config.toml
num_hidden_layers = 12
hidden_size = 256
n_experts = 192
experts_per_token = 8
d_expert = 64
d_shared_expert = 128
hidden_act = "swiglu"
moe_layers = [0, 1, 2, 3, 4, 5, 6, 7, 8, 9, 10, 11]
router_score = "softmax"
normalize_top_k = true
routed_scale = 2.83
balance_loss = 0.00535
balance_bias = false
router_z_loss = 0.001
n_groups = 4
groups_per_token = 3
shared_expert_gate = true
init_std_router = 0.0397
lr_router = 0.00133
vocab_size = 8192
norm = "rmsnorm"
norm_eps = 1e-06
tie_word_embeddings = false
optimizer = "soap_variant"
learning_rate = 0.00494
beta1 = 0.95
beta2 = 0.95
batch_tokens = [65536, 131072]
max_seq_len = 1024
train_tokens = 869400000
max_steps = 9001
dataset = "wikipedia_en"
Below are experts of layer 9 (counted from 0) of a mixture-of-experts language model. Rows are named router (the router's row for the expert), down (a neuron's output weights, with its number) and show model dimensions 0-255. Each number is 500 + 50 x the weight over its row's rms, rounded and kept within 0 to 999. Numbers have three digits each.
After each expert's rows: a language model's description of what the expert responds to. This comes from a sample of Wikipedia text that the model never trained on.

# expert 20
router:504365595457462410521469472466494539575496516539531450505585530395540573490507539526631531525523485496578567570527551534455544510509475422456586400501489566494592530529477541474457473536556562489461579482491511497504505537541514584536559476510529519521484516561490477579566536552450488495443518519506544522571516481528516419552469514590486504526415569523542555453443503565516498472429592493563453484422466554525505412580414524490425471433522543444579480520468432484553454457586519517500432526459467572573562422468450598433510449443509462503449589558557489552423474542471575494500533454386602457444432545479521430532485500454442431495496370642475484548422451497447541511489525482567517471480458556471560426495550490504459548446533474553470433443463491528492492546423470
down0:462519505495497503485508560495487514512442520533504546551441519457486434453461556496474446535455492471450502588558521479588464537492456564522479542478481516440497418411465495544515505489578485446472468499429440634492441472465462488561523401491350392511495545454481512475501433537402478411530475528475433525561543539497477514483523600470450527497461468571506490590558439484528478430491507593450436565428529461494477496369530392439491411466515473633530485476439554525440441488476564467557524467466557520418471543493462493558486562527535475422516416556485474451540541437448468533588559558539465548475487489532545555445492488393462493400487512459490605448497519505568480538491529435574425564441501546594609472525499408496573410422482458514489519599497533427466525543605537
down1:457447580520600596505411417502466445442529495554367419445453425481511573576454550511545502533469625436434440510504504484470415506467543536521446483496581433447472464445384522498483470462562499545622453515481408526584543542406546470473493505539440565425509534428497475502469445497482569521382493474536540460476521462484522523466493523458511582450544461549535531491515568524431454486566456605511521577496562480512497650445511554421463401569506588512452474513498431531405469471467419539555536527501516579540484602496527519514542478437455528514535475546457449506484537488582506459528454527471547453515498411507511584532483475487453566566531574450404473555426483553503438485429462450559494485585525579464455501425581486525472499544519593530503527464513535534515500544480492
down2:473478497530491549402539518474495532444403491506535447456515424489559456542533503545619514413564498482546437524493549413483478521476511425516418523573503482509567425572459519508592509569606599472500422488533513485525527595604465445455474485538395474494423554538518462521500510426386453568573553482443376490514507418553475559557512486480572505479577438600564542540500562520444453479497572454448445483485451500532558521457489511473586573582515467515577509472515476463500522475435520515550517603499514501443512480412484540575466417472539448505565539555469554523579427478593487609438515521483545534435550409513450402571522528448487509509492522509476516562473538441569383577395534465471520503438494445472532460586503495555540516432488468502464550520557412525548557507483486
Description: Function words and verbs in athlete biographies, such as won, competed, scored, against, for, of, and spaces before numbers.

# expert 57
router:510380542489472354565555474514544511536533485590566505506504518428592535509414519556589512583555429453570554544519549528467587577509486409455583453446494546481504479517527537460492390454528527556493582441475464495525490556485538545514506508529513452556402520511566477505573492586449395518480539396457479463534507471498504449511422513551465468589482569542467554474448517615561583466489555507537486510485551584472532465527419533502469464489500508432553528475429459499503433447497509494494458500459349514496520453480397528472467470446545439436429509556598557533431483498610558448571456495464493474526458562505520487474474488524448505564495388537462459510488438487463496557464514415577539410432549510502560435492473558456435543485551454599458464448413543543559488569432513
down0:506482553462479437555496549512444484546565458487470614520550608598520463530530458570539627456503457519621432442511466461442440570479541616530485484500432497461539449546438569506524518491454518463468508481514512528547519565522429476396465515530514549519518541490537499592495491490495466464509525466517365488471524550470546581599651483525533402586431513471559466506499495474496507568521496448477437469497562390460560515514575534461494524413526406412513496535505440557436500456564408477493490497511469464546500549378360524567416518418478497569481560520518466496493430551440532456548458546579583548489528532485520501482504511490598507457544480488474463533584538483527541432532450477427542443467487622408511565468582499447453492538497567551505459539457417548523473497507485
down1:479416445453479514526612522467494542517562528522443456474562490570450523529451469464537611486452462510480559516531560399574489493482543538477565547446527415426547489511571462529493503544497523521455453503515533403554527366419510474408525417488519436571487456453525488517470468536398511538544440386528474481540540450483404430506602475593462472548519552456505460461531466534418576514531452482505612545562517553570568471437533414555552472503427476422508503449555553559490535533528470546503558491430595548502484467557516462570572489489589537510515488530467645479515459468539448476542513378534502520535474602404499523486513435490399419515549490426499544526487536488410551490518576560521503468569383415535421442525456451470510519507568509413524512499478519519518435500527493
down2:493414446505557485463505555515485542441512553430587515471491552522517460504488628476579535486502455556509449488497429449527542562448400487538572484384541508466467500391437445462501439524448443583510544574548527505551485512514518487484538467496504508474489516466510528475559544521484418490450519574488471452472489558501452480412473341516433610555634487526465482520485488461477482512616519461518439515472398572460456485502417471463446450520534510469533487604495510413517547506421559430452583584410458502532533543449486543490566417474496414578531446389427451479506540468455524393421460564465581421523485444499534550526396447412504431502548410476512458557487467479486477538408535458539474463561497563450525498426558539528504476409487475450479457457528497527498561522413467
Description: The, for and line breaks in sports-season prose and tables, such as for the third consecutive season, playoff, round, final.

# expert 25
router:524463566473549442590533410492566483532545480548533427550539584460516474532476542460564529509571484498515567512529522530440470527558399452447561492445440535500575436480543530448504411444566479489560550423441470477473400531580552574562508607553558455523460580508583477533533400516512483597441524510463443561492457449516576384590406566529487507551474593565555573432480514541548570469439582435589549457459520536520511436505473536439426498557502522467488480487520507540563475450514478566487449392512461543556505474443524563385509439454494468460496593522533491539416405560499524474538586485466529477446468622476543423529420427557445476492615514559456485485486502453476530519463473505502536476420520506482508423530534529424489471500557578452470465464480433525525541536440496
down0:560445506471499496523520507461551447502552481611518592543607511542536490539507399522536595476471470439508511592580519497390456405479430400417541556435455505476523486509484419456547495518451404533414543362536482464497569454409507523473436461477461510509459529504535540484492577520575475507436572534529444550547538425489467469471495552551509443479459569498447463439520518479554428525449427534487443532477438478418518426540490466530410487538438533404514452429514499542518514538490480581522436490451446442422522537481459381466460571473481513505550505533496541476457522531534468427563508486512453510504453549523453450414551542578417508492612492432446581592452417455447540538571460437441353537589470497510556488530471513525450465507431464509440456588550503468464497560438508
down1:457506493532519466553462541490484441515535503489496526522527503531538515494496516621459425519443537475429467522415472515451417500525549475457516454517394539444497466546467442444383398525499530555563545476459510540527585410516495482444505459431478527584428490528488550480562587550626535543526531526555428385444497558407532457390526461485506448562608497468533482469571577522493427554460574539399494525461514499528428473524405595475535563487532450542526502512547541456559536550527399474543453568574521492565448491498553591466557492610597468498482414512518506492480528492432461550550509551454446525545568481470584490523552454489561523493449558539575456495598565413515486546493539495462503460501504432514449507491467521531438545478505547565499532532414531570342445585519571
down2:484576497477482512452538409517540515511564558519418659562506449520497618506469551510478499467499366530454514530552540438563493405449409592487425461487571517497437579500540416487516521483495571522497502523503455470456499388501594513555513405466585450569498497472434508528467524459487514499587520529545504478505477674470404556516529523463485509469488444542393441493513566504556480553360421528483470474510510473542554428588536393515547526563472474437374502517533508502556587563546474584575441428486435558483499534470547485515533462598502458482530485540516503426473515474457556556460495542502470642500460433475506573507557512478466510503471486505499509502534475444488547582494521476566521560489484533649493476448441492527447477532498469428538523509467517464475536551574489
Description: Spaces and first digits before years in date ranges and lists, plus ar- word starts and labels like Location, Episode.

# expert 10
router:509500546475548407582504496468544510553505512536468435523530539450514524535431466541536560528517495527533527617619471560440481520599480423456513490457468465435520467482560550498484501562499543518474573468426501504518463577556527497533551533553519468541427524538550437508541462565505492615511469434437476480481473472584500452501478508524502453573482518569591617406393453524550552354445550483563519463446476509460530434604503635471419535496584523449577501489495478521576463497503492505430468410429456527501542466467442586448414460355530508449470529574495560522453419580507526432567488388450520427468447506480507479466466423508374437567553481528476447550505452478427490483414471473524528479465547495582534432549524519515439614554549549481517509516466480536514508527475513
down0:598502506347427437593552590543614537578524404454533558503564421525455448502541419540501435504390453493574504443474438507459514497405551488513482564503544546509482502470503469594513482539479436457473417606504566487424508492509524509464484439477481472510483498544491468424454443472404485511515533490530550387480522550562427562476470456436531546480481523417516369491505500484590524556527487502529451465538456468512459545463469446538646396501484486474490495573554506466535505429500623503478497490471473469419441473492528488485556540514511548526561534439520503564474584519537434538510394501462469560560519557448576493618527506459480486496522479528531556450491529468466473490499482437436448515440360470488540567527560465472473515431403474512531529499514530527582420550496378
down1:413528617522460532509489444433487456512452534441499452440499524606549585511436516448517515575486470446450502520455475445478512562538476519534560487451554513459442543502542570414517488509455568441502509552505403455508494587496508481596525559543538494518488496521503555557507466491606500449523450499404559503442504501556449387467512572567428520522472484535443623486505513484520548479503544438537504396513447448513537413481434561367413485501556514585516468530557481459438557512535525588428593473503384432491540507489538587514573538457527496472424514574440501486456472474512560492495537557485505439461531497456448533521456433605489497502558523420511439454539423474533476524423543484545524494486428541590411525452514496540377465461574559588572565456542499528414434564452400
down2:501424431503559513484592472502534447533401446520527462539545480403468576534442413590509492521515547385443441519409561386577536594443459571491470460438557446548411518556464493606517459491579544451427497524480589554538495576490498591535542444425503493532493502519580511575513534476535548504428549490550510526477475541567547430489532615499451521469476465516477532536489532526490587517497505486396519528514487502554544537475444495528499514497564555435439558517450463510567431609495526561431485489550529524525503649488602431536462361486475470426436514404486531476521434402509527536425398449538522528456496532502504463509502545465490458560439500652507471432449498490487510510480535513495536523428479492527534537544528413475495472518574556595509447520415525512509540490474549
Description: First digits of years, centuries and table numbers, often after a space or parenthesis, e.g. 4th century, 14th century, 1,673.

# expert 42
router:461445515515603465530543486486513555532488536567538482538505512436585574527464521567583511523538483514506501557543463545503436529555413484438509424510463453396529492492553518412484463478613540540507591513458440510530523560438515612526537557529569501510517506529539441581597477564502447510434545410491494437502521479525522418525432583522429471518436493589548583466431519505574530418462567416579371514487518556566548387577465493525437434561515611486582478559508484551509410461547554512457480477448444499573495574446447423469453419454518418499483565580461519502493523571479534515509518530464524495464451534510558434453513469409479461518529475542456530537446456486497581524416545457551639523475589534526554454549550521459434560450512462571445477474479416497483547550467512
down0:479529485532572489496451542491535467529483504589523505464498476532503462530546548466521479457491552503520605593484546579526600453493538530469546567496483405557479553414529475503442408482433498469494520599472385422503415488472398487494450466435495464527522584456525476500459508531531491469433515530558478501393530497501456469557537461480400549488496431529502548481531403445510455512450531607461528445534579443419446507490509472438465431547504473534512421562561455489480498554576432375554561581564470472521453451479508566446473416451542443543523516482488490430478470404411450441472477548517419553452544467412466465562436513460557522573410513597517409430515530487502590499633565513467517546520639540546502522487596550532530531495555554509451581507518511509547448497468405
down1:456590504530529495469537532532404445419487467514577471585469518500587457581523533539462511505616459506593567491529439548541521512508460611521544556546458562566524486473474478505546526496491460581488564537507520475548548477484474504463578487544484456501563553565522518503479522512461478457553545456428480495511518549452635569478548452492485596559465539442564466476411538455456394522456461566450549520502406446487497541524433466472566512458496516499541415528450527466493536461377393398521513526498598515483495537472494565454509479477555493434522544505496435561512572488494572464554510482516417503466482568475509545533559450502443444398535547431563526498489428393509517604421499579603602392531462532483561481550488495525412592498373501492519530468475460515481408375494461
down2:532489516462576531516459508513462535503626501509403407508460515535504467471551561426465493580542472503446484538458524408536542450432506449522412426436490482471572505468517518475440454430580481549585494478608566489520576552464514620468552502550536497518517498535456455509591486460484431534515582486473453443603515465483491441545436488482500431515595478540515416518500591466500527519515550544536566411510560423555467509449487627569545485517427548566486471537523534478467500487625592603398513527493537476397491473470505503463478431505478517500398498483562480516516573517518504454462541425532479543447438436520444444537483547409511517498537592372483457428446494447531438436429481508575502494540569551487497583487554596497581494419502503534455499409485502465536432394473516
Description: Later pieces of named organizations, teams and demonyms, like Latter-day Saints, Blue Jays, Wanderers, British, Soviet, Liberal.

# expert 3
router:497492524438545366575523469489476532550550531461590512540574499488535521528465565537522553527545471437501483492561508576472510484568464530482514432500489515433506496492535570424452457502582516471429570462484471408597461512517503604568500561550560526558452529492514451544584473581468498551459529433427556503492491440515528425530479544513421485579410543606592540523474472525548536510509551434553432542467546547477522384553482562464500474496535552513618556591490451527538430485551526529472458425502446587564495481463432463463476470434548448507481472541538505500460482642464499468512578442453517523513510509536519470386391509437407394516566497562396547611443427374467507490415534453521506437449540461492509450507517471408460546561518499567490487444461454512462535557456462
down0:557454511424456432634520524557499475480668420463504490579612487499542538519578589580468508492488511497411502611472438498480433558431490532518490488524483477517570410504470399477492525538458507546473497655510479687497500503420454541441451511490538542567484415544505531477426428456460583534561487454516491516496482550504534487468517561515453519611424431449545536509485494495525496542545458490471491559466597514532519615484494487532502583556553554573432473503516498430550528494482538508496522491522420543444473472584522534570489420436456487536566505515421474425509519524531371426554545567542474549481505548481520521443436467563546495506475476482510537434518554505545489555518517534390469500451446410508565449470384507536485428439473450498476497492469495470447557534515536
down1:551560443496511559408562491490503462501473519568590435567616467566484548407507544536509455433466441508527604514598487458554475420484540460480622466588548491483558477498542487510388518510483511537420402502437442545574512456580505422510455549436572479491528440491517557489479526551576463429520609510482452445413532490539437481514451464531548501587467498479486489457510406567606531486616587398540443596481492447433556424444469480495437505450569514567422563500483513568527471452541595541528479508572429569522569563486479514520443437463461555536489488537494544535504531496461485526506472464532519479558445523507535443542566565448489429446563522471554474507493521483501476500447449558437520482486597608497529503521487407433569541360498439490462481507537508517525563443494505
down2:459566451449513500472482574484439492455533460468411474461499452506461390577522531469449481374409561490498530529465557510493471498555472478637419454450528553415495493522492505556569487488511548504535472519534508495416583473488497473545548469458500462424608482469548527494434588464503548515470381558471512398460492539504554534567524509521498461495517564527467587355500487535456445455572495503476374539515469578435590529513514532537425483455559381537391445451533547536503419383401473469549551481524533426437464547567466505423583526573534503450512452479596487534467517501456415471564540522543569442472522536446526422605520531511415536514552461450506474511531534454513483447517497490548529476503492493513522475483466456584498576454566484488495552546519546523590576457389537
Description: Table separators, closing brackets and score digits in sports or results tables, plus event and unit nouns such as Prix, Championships, record.

# expert 30
router:511496584486530458547483473507497444579474477516539420606553539466553550558494525555559513540565473487591515514540545520450511544522500452435542466428447543427545461439548538432466430438533532551494492409448439475509420565532545512585540531611540452546509560564562504568617452507479501516455508494468529476569549497562590461509479491628442446504468532580554575430447533559559496398391467431533464526469470573487572542556452560508466460486536580455534526500424412555602488485519556519497507415462491534517536484474411498424440507428486453462451586564530499536380494585583544449517503431460569477472493468547516441437450465431458514577536456509460386511489505466476540523471452455550542484472554535572490446502550530457424536503575562554441460468438460554547562550445507
down0:452489615450454479496565481554472511506441447506568452427466519487504531526524432601405427509543476479420417490475475529504419522404471558433522494576518466582540459613520551488498382533535458494406469568436442461459548512474522551498461495601448534513511517537503493570519504498484486517546415599387530566462505553404552476564431511436410481496444585552475573522492407436508511536499584431474547503498401322500522512449446579484440468532499492523580478527513519514523493477556556535492519527533491539391463440486494503496524519569518509564478473479466507408519561543514540530516507412451494465459472556405521499520551524427554555505469486440510534535522541521478533432481443535574496585476420492570539526518470442417483515425505396466419451564505392497496457474595535
down1:550531530509545489570570505474487472532538582498500520429457524537469480543503509477596544461479462478496491483511509507549560463543515528530548563428467574552549492565488464488522465490422471542560541520620494590527424500476533491425458490557488521505481530521533359555447460441443530424531510542431445455406551511494505519514519459505525572609567513496569578466519467473603525453515489423499475525517620517511525464513480492476444627623569510475518577464487393438519479400414476516469534490464542481451518510555438498570388555529471502454555498411510463443472399460556485529576476552386508553590482461525477457504563455448540504505389641500531485491505483530539459588374540446492517526457548454594496565461529489456531539589497505486651518534438510549505557470488517
down2:484477461512539508526524527480541468545364497542481500539406529557508604483497457472441465453501549437472483557477502464482486592600548529453596613589448482456504447447479413561440436511526516534414488508547459405531497508517564521568509546511401482471439462476466481531475496458534528528380462467558483519519385368496589472500505598467559584516532554464434502520474474569478443477605529538444508534508557513438531558466464396479566490478570436549545488491500381470491498459431510494525559457473529454534537560487469548500465555582545436467482507523502421441501451461509563518601512517444554421473531475430440461560505499554493568456674466505486468492433452578456443494543475420476542473579508499506472541464542514495539502518504555533557418511416574488538412418551444
Description: Finite verbs and auxiliaries right after a sentence subject, such as is, was, has been, would, became.

# expert 29
router:464506526491508486555585451509510504562452563558519407563564577422538558527442495581575563496586478460499553558523520558500390557506455472439532463468483458383455468424480529433414450386582533544483574409520459486532439592433500491533572568499597418513469553529501466581512470524417455557463562473511511527544502441497504526480430549562498405509476538557555551516499485553524521470425519445557388532515539563521618420550438589428461504481458546457538502529487491541553405496507507552466497390436392482525494474500486454456521446439454465476444529582530495509457461537514496425530510489489546498446395570552530429468487464487452514567552455511387489550493540458419496547459479427505578435469494487586597435525507502476431515486548531570425495439477516517483508535456441
down0:501571431553514501505498484467490494526434492556409355591596448473499463514594592445502421421503545491517459561452468530538456420481446548513479547604450596453535473473577520547551524420537549533493501496483506483446489485535507511470498515465522571532445472453540470480610555419511548548518457445516470512550557496568458535498419507403485541502503457520472424441428471464517401585537522493522455421436519604591455574549571514583545464466503564562500464559583534520497462475468459434487502508470573485550588501448512536497528585523520462457549533518415496486396498512459566563391488530515492448507431546514435540575521488448564591496444533549463537469485444543467516479538453519617491433532595510504423486542465543499561564552480495497581499509457567624443452619468492
down1:588488500485463475573627442515569454564564534441523505486498498588534574460516470540467462562377506402486554440550564555621481519527534453469487538572499552484459486490467520474478467465435433519609388585513539447411488525501398492496480491588536371528495427572461516456471520460473455544502508476390525445572459428568495527483518495535440512551545563568517456417511409511478525513548440536494506499522428562627480458550527561506467545491543481503501461577457472532448519437548593652494577583501482488402468549490547520517533560492543512441491515512452549540541503448478516494515486430535473510569457463509448602464532491448567422591474479500517501466436474446521544446496547520507490553481532447546457586490523559509520501520401558509574530375457546441534553524549461
down2:516507611494439427519558515510602439501465513433520519457484478500487522474573489449429482545518444493523515551491515480471497500419489408494475560532576548509544524513475482507541537543529534503434504470454431439439493507507513464538527494450496375589505558494516493529419523503522502571556555496538467490559617527492573413555558451563548515617495581460459463541505455433475431521504402507536568486476526463372446532482581510542568479512436473539488589514524597480502531428484500552535513570478630521556630569573502478464491545428515408574545483474387512503482497487496631542574445548539517446490454464470576490569627543458459456560412543401556500531429618554403527434577530509473438468496471437466509480439424464434486486478447498497548526477551528501542468487504461
Description: Opening pieces of proper names, brands and software terms, often capitalized, such as Fer-al, Her-nandez, Black-Berry, Red, COVID.

# expert 19
router:428442486520495477540573416489530470500422556540527472488556556420574586534465550509491535541484492491571484613533521556478523509523467469468573456417468539453556486483535511436449465471504500515492639479474476451553445606525519552518606510524546436522424544549534491572503505616456478547443518466398520552555513451509541423533445509534485475492442496514500552465447472554530559478444538502517458486454539571583529397560428597513481459472498595516551496584468441539522464466499534515495426488477427473549536436488405577470414438407447490471436504538504470519510446530478547448533525432388590503435449610520547482484479447469456399528535432536432467529503481499414500543449426480528599494415535518618594384506532487457470562517550546483443468502441448580508571568500493
down0:480494527546467452492491532474472485546489506506461503455486400497550504562556531553468507537616526556516520463573493601460502581525580465552489483515519538490402500498488500521535417511543534515471415488539586438552494644399554453494541487501540543509439471534639526566528570550545440532523613429454500440478546473462555465480574497479528508497474592588486489532440592541537440495508429599535592525478463477438500607562529502547508480503572438557456496510502549486537539572383539555552528547497485495611520635526423471537475504468492486489474561432541434518480477433579524465467497485521382570503527586480457499487440477431524388511475479512495511566459524506564450503475511477475494498448516568544556525597604493571516372446509588474512493587440506513581468462519424
down1:519504454500471542479466529498514499475518481488513624418470564502496408517525543518475491476515530499578511511510465530447563475507516500506519502569488462487516521529592416481549480519394523476490479404465506475514480465587602481472469551533508528520508564463570460547376473510454584486517460505432422512448513621450537526542649480509465536530457379455412452494495421429547563465494358496448521398568529464488558580495478557506520545478444458645495587526473556502532480466466417545520478557435480490584465456481467555441565447458518437565523497466525420477463536631517495576506583530439475488565510490409392478537532559465476514524569486430463580577513486476499536558470564597548529406517577529595456524530452497522490511501549535504578401510574476541494478429518516
down2:527483415495505486487555469486523419482430599547515498486522563533490437507627548531554452451534421431492444496527462473433476449592441515493621551580564566447455474514486425526447468518481471601548560593494567451496497458411471534547455490529578516526462521570500407511538515514477503522448365408481588522449540478490492479519562490485444439459531474465475509473517566524503571471504532519469401495415500569541450520585435486489471497507479608512428463502478501477496523505474613467431437501462485461460516452419477442400513503530558526453506509531614496420420505535392493456501517434484496513600496540503444438399531445443576502486508585563523530579536514436538491547479484552511531466464463500459590575505502452498524606523501566424543487419389425600484542425544512
Description: First word piece of foreign or unfamiliar proper names, mostly places after of, in or a colon, such as Os-lo, Ko-uritenga, New.

# expert 1
router:468507543434582408541517552464541502530481537552577505579482543418560535517465515515630551596533486475559566528566585487514545574556459442503513423458506566420475502454557520523435444533578545525466602460464467482508507553513509556488498550498594454509508570608580498529604452551513529512512573491403531557574503471524514464555527536522489473540427573533599568449446512534556540384426580525568488559403484494590530452510514540471449412543539488514573567542431469542544478445527566538436470446491483494544504526473476508486423461444436478523499535595569538555363401525553459457547571478469547486454433499499594414432447466451400484550564451501440497503493474486477543582445494486549538446466546549560557454501518518462438493505535466557486451471424505491501507510490423
down0:533494460521480459428468541469478532555432512479497487505436572478443519540520499584451514500624439463536440484461512502514480506539437547499522469519501524545501523554490573487545494502420459510477476512570467545535396506453555502477462582472573461556431532413478503487563508557545604472482418475430427420481392485504481355501541506442512524561447476412436559399569502498534465401492512477502460506492477493503517518525468517448438523531443533452576544430436462604557479464412438488503467387518473477461459429618515515505561529486420538500424504466509553479539417472533508465420494485518543513563431565447527470445673469460617465404461531592525507495492519596514541485498509533660447508539444561528485457534530542455545533554425456520512618552470486547485538451431492
down1:495500610462492480512482491526538596544471463471507484544447411408471497367379556503483518538545469491515506540544501442515567602506465550496530563431503532494484485471543494521446449491500519484519524504538489479503537473465461591429465525460475566525601512453470429573553491498524562437554554558497443518555498507480567450559451489573529494516501507499464443490559434534497478539561474480579485565457479514566581520447432528473563447459510428553514466585514462489535394510518486471469444607529445465475547516431503564557445447531499573420395553427507521524489466568521465484515482521545652578445517640454475521538429426447609473511515448487462506567507509456511558518528415633515546511440424544452575545438566501401440397531475446477479523455553445413511474377491457
down2:461499545556574428477514523468416449390599536572452450490464539533531544473476534424433510511429523534492489518564502457518467503520461437450589565471490530560503453402557507515515468500452489510488580591552537466491619542537503511421371519506560416489564504474508504410359511536492524521496524485447633516586482559514577464501457544510478472562517570471504550415454593438471594543508424434494523501507485412493467481443504597447469530548511535488450474448534484438515467519421562528530489553507529501464524488446449464483499485477491495401486502508518540506555486494415451404468560490529557538445468513465551542532438520457513427524501429523524471514487425514533464562528490555556403480501548562527432464515405513506426458481493369591583410487450395392447621533453515
Description: Digits inside amounts, scores and counts, plus spelled-out numbers and scale words, such as five, three, million, 1,000.

# expert 32
router:502461559474462451610507453492518547537469612517556475525574510383552483544441528514550483506522504500514533517580530521427484591579508502440598458457516577478536467472539482471441500495551539548449603485446465538474434566503488535576477546570576456531441546562468491598562508553438446549445518449425512534461526495577563481521428532512470495572415609585461553473458497522518581512505580486526427518447513516525432471520445572408409446518532555466491465534433543495492458438494518572493498477482529564513569477502492594425504488451468471481489575526547544557352423555511501442600552445497475457454477528542502415439472491457332401575531450550410455528472497459422509542404457438461516508438510578552548385514511459528465524538535500444500473465506472529537470518480463
down8:481485569604418543533370499545619509562391503413506422481464491509559457538533483518536390470493560592562466516529473528506467520521519523511519518528514525381517512553448513552569498423455519497585556462549463567517462566532503508578466410438513489455513521475521480452498534519489476514434563504483476521506456523437549567518390485505491612489525532480421598520575548487523434435502573419559539477449463551547452537541504503426488454520535492548514503466450480489552412481519390425563496503560524564462500481474537453391514505551460620480487554508488522464402467529464510472557450574392489392494509530506601503537529418426538499580476404505473560533486504507559554494517581487415471469516551473522531558517510521547527456538566485559483586484498436524588488484658582
down9:504448516514486465516494455407522508546471528527518491509463423502455458496533542526461461459449432457503484485573460513422494577417564551508482449556590437447512475474440493512499501522460522596457481504594525486479487488529432487496462531557609587523556642510441402488506529486590563473459608344449471442490517537453521464533478447521539473497488553451476481457531499475515403506556581489442479461463434503485449489539461504466547552397393490406474439526470516544514586543535490533496462601493434488473435581449546492470561481539569468521478570525410561560526445478492475492410482447537541556544522465585561529534537525477461676458528583508548429520504587423623438446421481498438518501493544506488536577518511435489491531561496523369486586459465520444558540433519530
down10:397565497557442508566570453532507434514528487481605469561466545437403499541582521594461444493518577504533526610575524501548433483422446474465516460472529494446439486527437485411458423566554585484509525490504571471546613539533489545535581595495492441523506462550556571476437461530411443526512456470456514434529520512504569528535429471532538513534482433438489576519558468495456544448392542499487454460526530529464481426585500581576534499601520486499594519577520507467442505446579477475482512453496532490568543464515437635595461493473487495501494483532465442492515496478495532528450572385509426483492417515518457450479538504462453534523477512512482402534559502489558501411588489386439600534512480392442407523558458485449519492558495553519504519503556424534612574477509559
Description: Pipe separators, blank cells and line ends in discography, filmography and chart tables, plus Won, Nominated, ISBN, track-time digits.

# expert 43
router:475442533448535411607516448526572571554536517477554495530478569395554537564537467528515500525608454440512531555528553573462506542505498443458548491490485562467583463511549566450479441510542512556504604464431510528542410554486429583491566523562590464589415507531530459530586487541417448502469497378477588575514488417538494464526482490560515559536473569470596565475400487560553501427484548511622445477526529534520541340558486542449409532531449520488529490553496487509596494394501528532474487412452472481576557521455456551415451500442521540454499529541587526514395491501521526464503509495518590504474491520492552481517523504425427499519582436495462484600513500469447593541530512471514574482439536513479534478536491467398427555446536541530480522442429488520502480579427516
down9:581455553476411468478561547602538513478522402499440514449511502461491549448529455599532489583571502407510493455514499493501452604469524466495542456514540487455478559522469505571530481442487502545552494557442474467603412598493589514456481533546371463505484434575615521489447468433500559529498492577531495429502537431476544474428538571557613478475472484508646496575562497443470502598432415514501469562458452516566534514507504511562565418556531494428490511508505512543385502483513538507445414450591520511579443635471467534530478477444517482442590549540524508499449501447481451507507535506537516547405494463545581496422429540554545480498475498511481504544507465434453492451501457464420575471496423518500480424513464608486493501486414520564460517450437537399525530593436472
down10:534573534502531445439455564519501553390592497457440459529441411457606506568471488468535503536513558510431385534529454487501564492448515440443456532479500517571482511525447577458515571479498556526535513521510482537494571496591525455439436518572530583462539436486458563355463590476578487502535544453585481599514475535490458452476568509468505506471463392489542496545529576527469568468544442566474584498562458574461603487532466536470418615528453505499506526493515468427439556585476492445395577429466478485485486566571574494473550529451480494387363452487456516541509496504519521470562471509547432605451459538475549538566462484530520514464497570507459482499525578495516570513500587571391443583567504475489497480521379506577480562483561456546516558465494525515547536494465527
down11:529560501468533439538492474532473557520483520490454553410423443484480539506503542520571465585567489509484591529551525607429488386503444480416426522512568521585484529535583529629484549535499490402411475476465444446437439538449426567533527475522528467457454459519447511478584476534445501519470449565471569577408516525413523526510532500536478481516480550595527517513416497490546479451503593487514516408469429452594429457437530436437503514523584523556542503465529537433552461573430448409441493505531485504459559417586536448441425568549476496502483529469532454497495522500524430499559463413440423563478474583509540580563544440634488536529481505580501501479438525465534533492587445449461458518390459450430548498532531427556510468543488447425536538487409522492496467441423430
Description: Digits, pipes and ordinal endings in sports and election tables and infobox fields, such as 16th title, 2nd season, vote counts.

# expert 28
router:454454522474547449520481522432532524502472561578557472477547516526494565505451512564597521507502496532468524554519537505490529518546491504543533400473395480435519536531508510461473433466528637581485573471440432537527493521535465545500564547487552497579495544521517435602582445557473510538494509458409498547514478465472541429545488483483497517551469554562497564446445531573518498443458594540511471579427541546569515403551412551437510462505548525529576513452449468601590433503500574564428436452452423507561468521454456523425440390446450527528448452590523485516431431620570496520517583425471561459519470553526556451466455428406419468491591429583434482519507485496433584552482505458548589411468513527547549382509537531465443520508498522448419486462493458548565472441436469
down0:487513537465490545443495526476551433526585511408516440539471522456427527501541512546465460550522461559539593472481568477427534534545513465478531535547610449510472459475466491517441440514576481544462451579495507436500509542515544438584576521603618462627526508456582422531506525459439591553424473454527567489403531587561476505513492487436476485511501516465497464537523469505610466504462480447484554503426478397510538456531589470549502417492519495560399540588517497542505379487573482494518525408463554563514551586619430478610522430499489593507455520535534540499453443500478542505410515520527483455490494468513564610534525559468589506563432576536486474499486505528509514493552607470586465417500541514452488548390439541524491556449537485615458496521468426478457517443518571
down1:507556462518518503531539526462538474473547512493505453517511549523498404607459452425571447460478472554520489477593550488547606517478663479508448507531507563491514478524437562526539567477445553497538505492460496447471531430357566494478443565558478491525483545542461517401395566452556450439491543497468544493492459439483523530533505483535464455413551524530498490475426524484551523541577427521413464492554496540475445546477534463461432555442536489521450617633516485464438502499508521473478533529441494460406476512495548489428502468504488501461542393509572592438559516605466339457535531496426527579445473522441577554515594458632489573505502486470416539484543441539590518424498531410514478568534517512502463551505448456481495390462442515488551503565602520549541477526429531
down2:501507507528474461468521535550447395484581528559493491515471435498466539494575517553470535418510480501427541467521560489464474527523539433456464498389568405548428526440608487450456430526411502544404493570464572577445572429546404517518481500594595559479551467447559483468519507512539407500576493386550588496555438490434500470512512605510507528507464481422481505427509508484432495535450497501537568384447486523424478485482429516573469474605434480474503444536552483470487530510544459494529469510420528498521566517481494450487561484509519530566536568551485550473501412524447585520449466455562537499575504422559512536561490453566470487533529427482487495538508514509540600523389575596488424482451412531438369636522544478466476523547522402554522489439466550408494493488558518
Description: Words in government and election contexts, such as House of Representatives, Supreme, presidential, congressional, U.S., plus digits in vote tables.